Below are experts of layer 4 (counted from 0) of a mixture-of-experts language model. Rows are named router (the router's row for the expert), gate (a neuron's input weights, with its number), up (a neuron's input weights, with its number), down (a neuron's output weights, with its number) and show model dimensions 0-63. Each number is 500 + 50 x the weight over its row's rms, rounded and kept within 0 to 999. Numbers have three digits each.
After each expert's rows: a language model's description of what the expert responds to. This comes from a sample of Wikipedia text that the model never trained on.

# expert 38
router:511534491599532478442543544502415512559421475462628463536542578549500416483559441464524521513495383521492545541520564428518500484523636511534503548482482530534575472579507509578554500462507529
gate0:505498508516526548416486517530540510629490461538466558487465558447580462493544496421511461446557525511534418565413499493505447533506546503451491527534532563522487502593522503511483581408435526
up0:376460543555512496539458455539507426465617503564526540514505538515578461530425519503544534445542578447627449489461561598502547556440495477506560544533555607514523501546554566427468595444403494
down0:541524497575529491509434460471491596430518544549484492616586521478541449460449489477571488490422515510542539387502634496385471399463550517493446542537482482550451536543454480493393564433479500
gate1:582579520384482490440509417491490466451496473556499524472425485513504508494475566537464394443480505477563460518408539505543472468578420492443544597513429450544575483472488465419472563513493494
up1:499518391607450511521510474549423470448429542556613550528465513447468485487432508526467508456490457519391527543546472500520440403603513524413494436435527486501504568488521556507562489345529496
down1:461509512555523496452451409541484438439433576492589515455507597487514439484510420533450494503438473505553525542503466504501507474544539570486373506494513556516474513516534445499475460368570538
gate2:639414453471539525490451459567481481471562579482439440522502507515462476539505493604460585500461420538498454480485500500582562587475498491492496538464537480592504447483513447518504531504590488
up2:441490382498465514552535464547530506426471609492486533605482473476470450439543363499554493508532554489474451546539527516523557555411459572468440457604469581527473471538440528438455541481523605
down2:520487507511448543500551450514491459557520540440542539520439457563483454502488529538510577477477462528543496510450459541503463602567466478470485480452612409489507545494450446486518553436521391
gate3:493548511457533470544546521615540477445498443481499448397522509460497492566533569511460500422453490428527458561487474514554550554485455548502510520405414472483407525472466569515525387486516462
up3:492508511436484439460541463527493524511502546515442557442578538409557462545553502558447488588576579467488604547468493528497486540421459446520515463572522490558558573494500529412607592559540524
down3:504559521544398442383494512532538519563487543481503493569509447512466376446510455502518516416477551451508505567485467471542509474521542502575471462565438484565548474520523459538544450488527562
gate4:479425523429532552630468477588520484483499578493501475408469414535544534552528385476599467485484521364464490571486616534503477453555442495543454492518519480519501493582552500490491496446450492
up4:525413510499560480518547429497509507475530539490550501523428445447450439448651534524525472434518490490492448546423407479466551602524466420541537515488526560521537522469567577566579477519494483
down4:488470525428465516429431476415492465545467496491499465464451470484448471517494391477514559486462544527571591571488502469490479527593468539585581565460537513557622416476498515513487460415488495
Prepositions linking named titles and institutions, especially of and of the, as in Guardians of the Galaxy, University of, Duke of.

# expert 24
router:550477482509537451453530491553522515484508558512600529610463571453482525495573543519536452506547413437521506492571498608501563413416486477459484420546595476455534544502550559517411497516472525
gate6:383516455458437540566376529494484546486460509549486406522505563496601537487497589509599485461534416481491515606508434536514449463451445453483478510466547504485507427536521563424493467528517457
up6:526462459555541396473520590482508487458491498470520507540521486457516587570546511462525541518457529460431583556473443609441534461492464491571532477518495503481462552531424541451486470430412478
down6:606456452468502528561572447489449443503504373493480533503481533491484398484450380541496574560498536468528454483504430468486488528522611474480516487494438477543490486571406396486556549493418461
gate7:523593486532541452452444557479488549427472431537506484452524380532485505523573493519484499593441538560443446481463513492466547545465557528501483450413491526543486432497433391483506561475566402
up7:507459567448493507424435541434527447524521515623499502556492500425473503449467514444492600514530504500447494527485553430503506410560519517595459565478476512518532539466567475525494643542406521
down7:518558575456512465568454460462518489553489429503530475478507498464485442534516467548428603463448472539413409490477469486483554450582551586606434497423509606529502424405541468519533544528499500
gate8:545561468581492516417502601438440534388582433503473497377518456519467484471440512532508504474458498467471470520479493505462534489503532488530615473489531520543464479508499444439558439606555446
up8:513540500447529443613468534492515491514534522503442537537467483578440525531460466588465464455500505506573530468419496555517528570490534552507603565411513499438588435448527525541517500426621412
down8:495524526540517503470460554494509444458615572429533523482554427577538485502524469523413433604592480539476497534541509604422476485529543481443444509495528491559497558499546485540599475542485523
gate9:547559594532527451557453515523458495545525480544515503522510443574578501479518473471545499480476601610557508405497569412466570394585478496483543598444478560449478477510494494487485513476445469
up9:404523443379536491375535513585493444449547493424529485625488494477571512557484478525530527466503480590570539592424500548498450441464507530461478429421563438454481471477475508531526499551478499
down9:497469467558536463480584544517484588442433504494460497478511426477496534485580474482548423483476450443480574515468487561476548482498472460562533500566574532470616530499556545541448477518487583
gate10:495520518401514519432561496545522421516400593518509432505491474408502449509475489516513508499500527492542490442467443517550472396563530484457486571476477369491489448546446534416514466468454489
up10:499577457449518451464495508478530477464478485462492514467551410418551489470449535509519417503536484504466472436401411499536497457478468497557514543544515444541420504561513577431550453500569485
down10:501461580491559433479458509466500546562589537486488524516490460507462560532576553457469516515536581554453485496419516613511446468536447464527472464461557461457609446407574558505501481520500437
Country, state, city and county names after in, of or a comma, such as New York, California, Essex, Moscow, Poland.

# expert 10
router:445535623517470573530503475604504480530497507557477421451476536541496489494511565525493587558501493547513558480513465411472532515496477540510606464465473510498512452461474499400567436520505344
gate0:452468531468597481550397528591453593578529474537518531519527576497481488427433553371473470467424582520496520418403527554502467469496475539407596417441420553482420582540524522426447437527561537
up0:525494555509580587462419530564411487514439522484523416533593533473464474542544536533486543567549499491515526525439345516490510479437514449539435560452542407631490455493502508519551522458542386
down0:391550472478513502599458514481498436467485545574514505553530529490523513514418523498318479603608535508495495518473471640560478485477549522458455490527459536604485506465536448521561516478490503
gate1:453617536448491561545529482498410463510517450450579567556585431518594507575521525512446472544488514476609504462448479453437443501503555467510539383496468482539514493476506417377553509371418503
up1:530431404502554427443487422578455477533475501450520529509523446539538560581540539551581441503423404502522471581508484534496484455534454437493398491542507567488489498485449502452522519464525527
down1:459445426478549513444520561526540590513505512451561538449491508440632551537458527498515516509625473561543462502545539514456488473429528430521468446532403469473460555478581470471454551515473552
gate2:521515464489607476447476468436477416522471476534403555486503527552488443469488516525539481520433508554511564472533431446471546358485525500530553526519509530425515463497492450420446499457445448
up2:531632584506546519559464524466473523501555621395486510513528494431563494572542489451510460517476509542618478490468496483447473467487597491473503545597501507512486417494593485444501462444414589
down2:558513437536485410545467587492470612515496513626603499583531600506549483575657547460514512522520519466435451479524456575446592553444494513444440560572446541561400542566527505602475551492491562
gate3:509519510522483451507451544421482496531480465405509526438565560520514489483390572501523559503502511491457504502427536486457494440558543482525489495475478510570454508530474507543547509489464514
up3:527536464478555460487465567493486434429423479499428559517503536428538503449539608512547510492412513475472603565476496446534389487509499495510471462484432495515462515568513503492547450439514548
down3:510515505502539531501494472537483483484461519493573408499486554481456452495424577533474477482509485446544597380467451526565512525504431558493513510427411590542493428506503523444460449492426427
gate4:532628530482595503472531513556558503586481472441450442417523446440460510432542440463509449439525508441549457551489436528474435460411512528539561414517480506462600474495527490483581416493529386
up4:477473475557451493474425500489429465453470517578524417507419422537506508450530516600467599518532487476478508483539479544445551607531556557489479502494454557436500385392536568503519485554525505
down4:485446467483469488529470512550403519443519526483610543474443555569524494508485485527465528554564523581516507490486477497505488424537543496519462564423456476511446542527471544568358475529538539
Starts of personal names, often first names or titles after list dashes or in cast lists, such as John, Chris, Mr, Sir.

# expert 31
router:477520482550484489396493505572465518507420493501470501408453583407534519513462506484482489507491453475502548484484490407540531507472572505536569516492481561586506541542482517455533544477500577
gate0:470522476569507431502533582453505463456375583567435483518450459547526493553454511522502452522469482501501523401538513502615483465464552468475463378475643584494497513558473493539511420512528464
up0:500477525554421468402501566511525497488577595446552499439518463482509583501486578449516541581364431593401519495499467467441516551525475464552477502568540461583499441473463516489532510451457454
down0:495451524560443448455515481420490504473482514418384518587505507454545461605475623522472501500449474523442427542391481437422472538353432508517493450482420557502632566465491478514466550462446568
gate1:465480447519471396508522440426451527516653604524462476482487508611448457600407566500515474558436601440537517463592522496492509469544462519513475463559541463464526490496573544517498552518452491
up1:447440483571401447447543439508527438513474441476523544521438515475543521510512560442560524430475540524519579539553508522559434557482508532443437539510620486486455516496505521589403463510514463
down1:524514585480422523392520414498454555488403477585530504469411542547468531445523542539501469551425498528469536570438485514607447570506446496449472546564500466503458543514497414436490452582545416
gate2:524508453517506522440471457516546512554480517533499434567465435500490479511571506502439514551608475447556503572488492391536488546484477511443512590433367519431533499474528534485460566534454575
up2:451485452559466481424490570510556491576515433521535423563465542512512428491574604405481474504492544563574575539491363614479462428523546498421455485484457487457490526514446544478558474501572490
down2:512490564412523475541513360526454541541548496363456516518472357519577469442472488582553494515475505454516479568549518581503547481517499551573476552464511451527493609452451499563565524514462480
gate3:420545490512437489436474508444490414514512532554438507440481418617538494567501474424558500458480400508453498489493488528646460533497448586504541429468490531503473335443410518547517529531512529
up3:440453406529445565483508507559538481468590570490471490497503555580519445521529527599464523508525491448521446456441465470503571539501461577619570431502451565540467507520510483469511456502453537
down3:559441578539489577564489493582469520559470559474489569523470512455499547491511522483487545534536455452505535495469480517518504466474538586475570535494443514532452516469446514577445481669520507
gate4:533457568599530378492468498462607563521548541495488501610419535535487500479544505469513551484512428501514513507507559482519488451492445460497544520529527484452500460526503552544476406615506426
up4:513515466514464513596456442469486592471453403537602559550493519451477535514428536503515449468605515554469433462492506502497582498462516448485559416503411479521547375445555510567503489512641473
down4:511521534467497546503476513505408491445545522494557564486521585459444534457497525501497533553674465443469611520539465571532473521562482506492489543491501355500443496495508505557460503516547499
First capital letter or piece of a name or title word mid-sentence, often after the or of, e.g. Draft, Category, Imperio.

# expert 50
router:502455524464473551504577481525480438537519558494467494563530468525492524541507519548603524466452487421577454453560517526590592417474532506454432518460537550439486498470545486518446559465500467
gate0:495485408607536540471523521578581455487467529537480464545361529478431604567449408438544522509534476481494491479489555538482443495508453580486541532472507516364453389451579560490502397538511558
up0:507553540552527466558458583431441537496436521526526510553500509473535553448555543537584571555485435559522568518485591495512540541429597427514545581375613497479555506497482477447559558557551520
down0:463562598530547457556442494491483440600553547481554522504546568507568539517511547535532471453494458497590496552617555518522555604513546516434520548477500491455555560437462489518468524481509508
gate1:453522458473426545465543584423587527416590532466437507503574413574484560537468559517511493529424448405581486543386460504536559510553583512451479472497505474599500533443467426440369581486527541
up1:540474479517396494437553540515383636532504506503546520510454598435460509520465541461528485502432478437502514473441397516567553489453540436501485468616559501481489510431528482468472428440542440
down1:441523425570461480534592414563528500584474430523537488569502494500467439433425537550445480547512518507559610454562481433568527507556565432466437415545581505544563511553554497414470548498509418
gate2:587539550502465495508435538493539436532560573504568471471525427444570449448482555511523527481529476489353482436461511472529510544506564581448574428551504569531465459532486469461525575473494569
up2:509460496461418531461424429527594433535566520415467543568579543477628537555447440482364472564531482391502524505525512488555464426500516537515484402435535559482571471554522547491548543572515461
down2:461547524511546371467526428461523470488410531528541549489480473507494526511589467598487436502492511574474625577525518446472463478516495418528460430457509496519513484448571592453417402562510480
gate3:543432508484495539568483515646505523536469535451486555462481453424434537592434478499539489591492490397480412515530455445534509494576424580528564523523435436508404477555446444529569588520507447
up3:570429452449517473481562490488595553503461470527461511450560514507455545621496444602515537466560491420483570443490519513456569462404563529492422501462423454485569559595539481454537530458416522
down3:516532520516453504460494507487550472537451497502439540386527461462398544528553520590480546395557398456403509388508501501493501498484482510492390434485454525481488519544450445456454527551478525
gate4:484537522412492516506438493568497534547448521515495445435526459438530459515479467518533503410505460588518477436485411499480487567611496513524549479522482531568526522485521636493530561533548523
up4:504534547460508600445616592449553553443530484499526542450465444574536540457617536575427516501472479466390496574521517458422496403481523519452488569505431451586513500570525525349496485411400546
down4:504502490476627437493469513543491447556547514510511417402483485490496451530518437479548547562549502544523395460491476463520542502603566490507443519514458480541434580625496444513505517447434491
Ending pieces of proper names, mostly places, such as -ford, -ington, -berg, -bury, -ley, Bangk-ok, Tur-key.

# expert 7
router:486479397439530604552423591462528425426540475476507553454463468514518490538507521481547541512584450545477588545452438459468477486553424562538555542462488507547563491546530526542403576586455525
gate0:471483515483593547552552442411559427550598440515485509498504511521490515543518459447550498527518552528428526490526447474417503521436545385424433497450583520558476447505501557469392441486508453
up0:586515493407458514518515540556550557541458576422569406591538446468447543428496481593548483517484467450437434545455404497457447440551490476523485505476405540491588520511456427448506537481398458
down0:460578492540569470509476494501512511444455562575507567567498499475470475596453524430437456534508499552511534550334537420583511558519497568509434460531556489567491465543541514535552406542626442
gate1:544484502530509558577476484409512426491472449515461555563485414444460542581393419476541614417448497489467499470561526404563526471539500525468497495453524446486497597501442527496460486492555484
up1:552530541376543514464488512600503475493574570509493543515448509632497572429462411627443488517522419431482482585556489449449512477533387502568461463545457437532488543573537501409481466540429503
down1:470493515486514518534510447459482493498448515545478554570483484518502520510474532536511437426500441491519480523505498493531468543501470492441574462502543548449549440538430479438429454476431502
gate2:578550470473411440537515430533434542575519479516499459526486533418501477492576503591440473511428481521522528572492439518499517466472521510563507473539488492476445540436489561523467527505549600
up2:438499490589560488583507481440467470423545426412528513404495454464492478438504493493496537515518553551439463467552464453527440644554480462441478521520525529549571572587505436540526530552495448
down2:464508519489551450566500451525475402480505445557506587506540442554527516451514493438435517494495590461521499520522504476467442572593460530434471515481458509462556490497435409470596451473480463
gate3:541503508504496510542498480465381457433490510530458551429456443503426492473551427575481550501520491547459488453515541442476575444552509499592443488490528473572516578530489497496500489535402529
up3:510538345497524510403487486499448452524423539524526585436446549513574560481596428581557424535497467477510517470481506443562444489456473478549520494513554480616461493623474374469517526454553485
down3:482509470490568531483430541447531442577443470562460518431446487533545529471557453605522438369459380593491550573375516410567499479447460497522534582489565495415554471537506550519476432518468449
gate4:550563575507411465559432508537504480446487484494549499499445411438506401519503495534582348507479450591463498472515485476485446525521540456581448513514563470551518524539533468493522552395502528
up4:525569523519644513437470457498582565513459425530559515596427492363470447512479528455523452517515467507469531525548396486512472528475563507518459474459475445528488609536499398434535546515526565
down4:520489483486464434572551429590518546519503573541506534478528549486515577505522456465547510509476413479585527548512536447505516536643519466466520504565522540522529345490410495540525418495465479
Sentence-initial subjects and copular or ranking phrases in narrative prose, such as "It was", "He was", "one of the", "marked the first".

# expert 54
router:523446463545489493396451476506543525568457543483451492477472530455500459542509559421532516480422546511562453520448479427522477515367505435476499549576505561503463481501426490468452432454478461
gate0:557449429478530520505410545516511482443469605407465594514564553450464597497493425451567442518522448515530549589469537432509378530435529506481481492447507469539489553529540505418485439459513533
up0:561514523473533523496508452458504511532432491555450482408434539518470507513304531468440499464476507519468464496473489558510429434447452462457465368532485502552515560423530472543546562560542434
down0:555461495546549574588500473493457522495454470484529471452561578461453475567573423525486530570539435521400493483538434534448581538477483608539547471411527575553499500536443449462514580511459490
gate1:468581482502536451429553554437500476469445499481467545534440501438519480480551507368577457466520512464539366531517519487517435562476557478517493468461564565569496526568555442500539491441403471
up1:481353521437439554563628456437459496485530556465483610572550521372538511517417491481523533523491447456542475443411556399514445549454434503472505520513514596533488524485519488555484444521549532
down1:513493524567525481460533419467528494458536549500472368496515495506567503503606498543459429464620416518428463509417577523499566460463598409482528461637540529512452542538443549572572451508518469
gate2:558465479529505476436557587554489413499497489507500490540528446528435481528459497554515514442432518522547574562455494474494545505431542519514465509536564553521532447485433537434424460445486453
up2:565425552550595461511438489506524484541459560546499533557522652520566466553541445471447584480512454500467439479618450494502555464462453493609494443468554319543502508453528461426509406479462538
down2:509507517539561528417551613499536611571441590402409546576524444466424517495416453490526565465493513485481522516521467427501405450417491495534472546545484454449518494517452483491425408449542473
gate3:514501530499549415517535576469512533564441481462521594504453551546460455543485553432548498615448527548504473454455468529439427470403542512527515463491539423517525499534484510552413534462499479
up3:483489438550517452494608536490517532482503491511387484540444581480536594502462483573577573438606570510513518498468482456518526562442578545471533438453497625552454465439535496525474561532526576
down3:583460482483472476570475510508582533661497533516442449554519464426518546526483468602563500480480490542467535526491498463454554562632464469537610456509474557514503414472519453511483425552485418
gate4:486438499525518559446517531591479517440481448430352547469534526465411546485495569515458579494559381514522377596493472555530468535479467444574376492519568449457492589500416551450563458484570428
up4:476508570575505536487532522550592545504438493466549408475543602492464516584510485465441584479500455497514445543501448552512419570505440498470573472507405486516477549507484583471486500616551441
down4:577479477489449504474505517496435577513583477493481545508484499539444530480489553594561511524504502481480592599470531400559485539509552468398594556503512452574549505507517541464556424572463509
Starts of field names and values in taxonomy, gene, drug and chemical infoboxes, such as - Family, Infra-order, Molecular function, Metabolism.

# expert 19
router:547459557495537454525491651457476451527447465477515533513483456502564469518560490503497488438463471520563506555544453391478498545510470407527498519460471513510501553458521406564490473575403536
gate1:432474612470568478563484423579562470481502484452563414577556502542479557480533455489416458573457454548505450517513451449554510569509482434463544515418548527476423456469502512445558450504525472
up1:459485501498510471543528420452439495536487555578453466493505495555470429485603471493475561529410493454495480469507467543520539487540547445423417560466499575543472403541528513491531464388621461
down1:509553541515525461648540504545469612576478566523500443531519498495478507418463488515480494432435462541438511518452504528518541493499601483431487544489541434434443509475488437481462512444497468
gate2:461508449418434605596461533541496507437439505546490590496487478391458554395534448390520530496448516565551563479452485429474475566324549540536512525491554536495468537397465497507516456432550533
up2:488491575496495474490519530484549468598501460372496447608489417544478432607492606484489474515506455512549491390464563453536495490563553460495499480523487490564558559487472379554564460581494421
down2:494418536417443436545622463477542499528452488480580491550505462474504476539531501530506498532418449405521532479459563489487410509562514492437559448544503495488542471564460409550537599543553452
gate3:442524492481513516547440478529485459515518493579481549585461526518535487559581397543514536498540526506446502461533583465489558490400518529528471414389501533524488392536547511611490448489488577
up3:482472533497521464532510443503489477492379468547579568467443617419483401436440519501485523531494424530506604557462488456530550498524525501519504496513508489536653519492496416480481478480459470
down3:559594506494474565433542455619482463594471571379488565569504511434514510508492463510449531482442411560531566533503465446508452457484557479450530519495497462490554547496422457465495475486558475
gate4:487427554487609520461493285604561461573526553506499525503466455451504505504508559468524482494380421522460497471533530433597485509528544559485448451449443461490511439449497469516564551592434533
up4:550501529498598460466504369527534541441581506569560461548490509461567487548466490491478560480472509596540571437652541454553551505581529470496438534507591493456584531453467516524562422509420464
down4:516630452464444512630546425571496500507540541488516558533494533473551470597495540445485598506500513527601458497548578495543548420506484541433487503439552475467550455472476572516573522576524435
gate5:481539526506525500407428522501465495415542505432432497445593566578478520499534451555524595512584528572537571568526435542472418507502533596523579406521376457508484520572495593537473480493548550
up5:430566457493536489492554464449542579480487433501532460523446557495493592466496564505508441531491544507458427514529611548476566460425516577444481579560578525531569554576532410466475501473523452
down5:453567482458502577472414509527542514440550565505570472506590584505479542532513511491533446533477519582528523542449418504546515531485435526493527469533501515443487582465507517542596432493524471
Time and circumstance words opening a clause or phrase, such as In, After, during the, when, the day after the.

# expert 30
router:469446453581476425457591523503486534549408408522501528528507540457434449541534443513467476456542507491521549450485533485535518520530570543513476488528535519570548478539535497548431462488519545
gate0:545527528464498530548448522490477534430455399468485581517444500475500483446450466487410589417571551473522596525419446549494470567401531534475523553459625506583574537545411487543550481475551595
up0:484501492552482477553520543628536461536380464551429547586510577374498515515487445465534424564435456560415499561446501517559515499568572484488546475589451494431519470472564511515560486418441507
down0:553502496601464550543496459444497509519508619537498560548585526470516421537409487457471482446542593534488462470572496415492489481508482464553606462529471511512416429590445535521510498509487495
gate1:530438478596494528493560448483525491446440526547505561531534472512427388531493534539591557528562536553456480547511537500468571599432680516615519431482493473434431385447474474512407507574533432
up1:508431609439475538485491458495582420510565489459478617530453538453530539565493590530533466425500481517502415527574506519574521518450438498500449565495466626481461468513554492478489541477552412
down1:557454562385528623563526557508495477484553482538477517341473454360506487528501481596502576523540448459480485516522464451502471467465494544476516521464397476607501455477586527459487467489569479
gate2:496525471474480504488447529392409491501454474524526571424484455507465460521548477426495574420439473449477564555429498526545449517548577536578568451586462534539556483480613501498611456507528478
up2:483508465525449489589496450578600570544593485497449475577453477423416460542498555486484517535580443398506542532556562438516394472463421520494519458494605508436476571510499487535449478556528501
down2:429455502462446534546563463440488455520524472592520515540507463499548494522513478495509451578521536499584540525499532469588553403500552489556459561454586528573468602496573478500513458561475444
gate3:490490503524599490524484525497508560498526510494581383475517541553499462440456463488491546513481465362526530472575349487484544418541577577461453473357625522489497413490467537561491518528602455
up3:420579508522581482489459471488524475553524436497493443543462586545563498510497584510574427510412501530493448514502419438545498508592466524648581527491536466408561428496495535533528554415488520
down3:552568526402463495552510513457431430396518529422482454503500483474555447525535513542463497576534562472530512499502524589512510517523461542493502591443584478575526486503509503534552478462418497
gate4:629497510488550400523606517578433437494472403449506551562515475515526511449498533494452514495454550493543498503590596539531491520388473505484521518569453624603491505536483491417482560414419474
up4:435537573458533481451422425447412572493508525554530528523492489521542515493515489494478533508503430535526376408454482467493460469564413429489523470492434520532549570445507537436454487533404500
down4:543477497454542504567533480533516467476463552438505594441489535515489534499585462487518421508488509528566502490409551565526479483526444529530499498525578498504534463546449554527473491513435575
Initial letters or first pieces of capitalized words in titles, award names, agencies and table headers, such as H-onours, Emer-gency, Rec-eiver.

# expert 47
router:584457536537528467554470484542496545569552508523495467477594493459511513500556412482482497531560451512447403455577554484434557538439572417449452584493421578472431442486525581515499509517450503
gate0:515415475581547458514397465611477462441563473408468501496466536506427413547491501463438533481536497517553494500482493610522476526541475533576523657465434530471523513456614467500506527510540481
up0:640437600512458456495442516470477538499523509469529488530544535483491456452571453543507437456533462479540481553532432410469563561551440436488542467577449467524541494472577464525518488578524426
down0:477447442485475436437400477475486560501499490492602538414505425459442532502434483536552466474477558488546535459488540523562477571440552557426525636588489443491563555534495497491414517478518551
gate1:592494540615535480395515476594489526502563434484504498519442551491564514517532477517500395569509493463372516565431507475516426534424437497604557523551439559506579460510550441452654498490523473
up1:471517498415529477440499504531433521587451496608518469468532451511549558487502461561473580504480513524524456635485528483519458530507529499535595568586500533569552524508476525448543587424477437
down1:513467472468564624568467494523510497420509521571499469555524464456517410477573536537446460434462514452503550511548516481519586522520473407478405540601558415524510461563441459539514449531463552
gate2:500504469483523506377506479531502497485482446434550544636428484465372491431492592455562476606456493539499464599468451485518473499452522504417463416526492482475447543443372448494492515356468406
up2:461439484580508462519475544445530517510511588516497514581462506529493506491537482536554618470508539487599498488464550441537559432501524536360547485523518557533438533576467576567473540439448538
down2:403525540497402525388468561476516572505459499462581488532460398488431508458486524490397500522469504577487515612489525487567472439529467516523530482549419502355588502495468444462555590515525557
gate3:517509520582587483626522430480466469450552446528425576446465521522535445511497606418441411458453477440520470472452581541521422557482547494535592498545439520454484431504596513532495519453543523
up3:509608548412598447499536496463575451600574436498508500510658511548497532510508575523593603599481520503415557598446481503524502529496452538603463483489505514581584542468581581514536529547487440
down3:472552525472600523468482520447455473517494553468460483486521494535446577494560439508507558549516463531561447533464509439537429538465548531506482415533684545469519524569521477552522450545475499
gate4:360562526558530560542551389534528466605493489495475519456460529491488488406508438498522529534491493542580475510541526546564562454478512511528505477561461523521486485549540465448504496541436513
up4:559446447552501476554576534614514595575530438507523516554510580446409514495488457553484584467493538480611448489549430473479398516518594482449502563524601492427407528601452481483544439534513482
down4:531490451551442508456436571532495553523527478555430538490491536496540532528480623530561501460436441489476575594498455502474575522395464518532564475574456464591455467499504495446482506591575520
Single initial letters or short pieces starting a word, often after the, a, of, in lists, tables and taxonomy, such as the b(acteria), r(cj).

# expert 36
router:458550631578512498534543530469533467514489571526489385487477543410538463491479488547435525530588558571446440525463469446497538475482592525517550496400472540462477520494485451498432459442503521
gate0:466590492482504487505319487437425481393545421531485490534540596500470485534526571502423478487532489492513435477460525599549469538506501623498445490518570521357489503486537504471455466482437516
up0:500586493509521518508434509455489567470523528473538481331555511434411460533472522490517365569386545435501574573501574542459572494512478518389504538517466441518553517497524600550594566467564480
down0:486528493533534537432501610407511563438582559545551456460521522483515460605492540458519483504455567451425572536457508441436473466437424588495501529439474499492502546397577511560420558575479445
gate1:439549454505510553582458604526449482476507511500545536529514532410424552520482555453477551515492522502484531514503566566534421428430513464511622418457559497516434429565425523447574463457466519
up1:557478523429497622535516507470620556589497500497570466465477536521462527476458470524526510446421559502482572490524495459512502412496452570534516449498516496545498496548423531516405496502505503
down1:540470407420487521557540433537427451520462445507555592520588501475519502432482537547496412517513548438429483482529475521505434531558482474407428520476541473474517480565572466438496613488494582
gate2:460502482560503588524559496491602446530464501466503564538495557469476421487523505568637505485402524476515492466464475552572459465521495441566556404467518393441544485478574433413484444504602515
up2:519540458510491453486509436441540521459533467503548496510481492465506445460514459501491542425387400481460490565575521526469507454520518503483519498483513564506492495517440509474392514478457431
down2:512561434473488448417517461548599441562451553470509465504438465470461467496504506547490492530447508516461432571482613546403539527512561527474365546513513502511524530530631509449438550475548514
gate3:441469459509487465462526445541474451399537498476459396506468594535489495494517468465434389488595461523428483545439485526530448515454497572595459470407540539479567492519526482465551470446514503
up3:524505509450476571447566495491502539454507466578491448514590534540495485546526502456570514514431531520483425407512542461546489494466604511543396506495550444515480514643487528433442441444481445
down3:532504517525502495479561501462463485438524427421513465574585504525502496606573461452415540524378566507462502487495551549481571470432481489510472377481554564452481534494491621456502472468368495
gate4:559488606555485483488447490476439542588465492568570425410476476530481454436490482469490559430453531498553532432511449565553541400508521449479550484481523508519536573540506551545537473499563453
up4:576566628423403553605460463511543493507503479514558448520449567606535429497533469489522523475555470472473469428444536603546519452456549561510492563496530471510463417519569448487440538517491499
down4:424582425499483518546511429437480450509411606488501555527508581512492537501452456512523556537386463490556551471424496452476568492505437539562472553544483542486500513408652432499420496535489466
Opening quotation marks and first letters of quoted song, episode and work titles in discographies and tables, such as "How, "Surveillance.

# expert 18
router:487517533524524492525505562452544486472455451475455538534481437475364576535513485405578419446495428491543546550492604444501493486496444463440466536601452581600481501555457438464500493491446511
gate0:538546493473514512499475503454439472519486488495445485450498484487504442412480580516469460573417424447480492422505498494390532552408510474549525505431453448478523551398511410516485621559572577
up0:548501477498610498460477542545452497500435496571501465517455448502495508534415459489465458669469393493533599501474463492490445504527450517551499451493598480492485522522450600519433579448450469
down0:454570538491421516476528557489467585579550567602564442451535444471487476433501443436506520584491427476474504523491578547491546515510470503515473520534546402575463560491521502483407528549575533
gate1:551464477527486486541510515465533444478486436535496474596557538521478478548493499502548431595454468488551537580575518426532482455446437608502487474509432472538426485461537479479502546538468432
up1:514477452510483501585445522433559566458418502438508532463493603454551428568398546528545426516512423508535471528485489545564487486537454452437481493490523368495446493466520485529457541454562512
down1:487438543466516517561511659484552527519565500632437488561469595542553456514495508488484419454446412567544458452521471463516455487497542500456529527558312464484471482529631574468505425409544445
gate2:548573454475478458503582504498514459584518445431541431515499504512490513469470457570439514463479615438431448592556460531502441397454426578527473449536503477563560552448596454448498495508528465
up2:451440452512464468510491523447498542503534501533453448475511480401524526418537488457509565527433500554352453522494491482472663438439488565514436499425470567455384504467508567583425511488522456
down2:527494438562461511573527461509488494546491501528515510575475523519580579545507506511419535527466515569583420524606506476337505481493503496508395556507561526494474484494578515487442471540412542
gate3:471541491433493593468495550556552575454463564445475481495492507545519502521476424563511408471493614497445394507478469491552462491456466535446504510496497538460395503530578525482555555500517485
up3:405387504506480538526559417456520486502445605418519495542467500534460407517580519436502503481415452480552522519445535518502567513581511448473528405486616497503488467560551583464405533569524538
down3:529474447484570483437516509462491521571625555502589430470435417440428413523539450511560517459495471436457454496424552531486562492532493520472504485515493462479407499526488465554441501479527515
gate4:490455541532579514477476544517491479497523422463508495495551512466513507500586530485564365470376489477515476539534473540525503394477489444445631461452497460629487552522480468549557578493512528
up4:539504540469553498567606484458502457558435496609496505447487416481443481401431549505469497494503432475499441467490497432491533543460517533489488494457496486594553415474549479526486560483412561
down4:477438460487491519532488488492445455439476473463530485527362418554514510438472575422463567578411540467602538487517349501531508489488466546539597464493505412493544512547414534475424455428472432
Sentence-initial The and phrases like with the, on the, in the, especially in census and geography descriptions before numbers or population.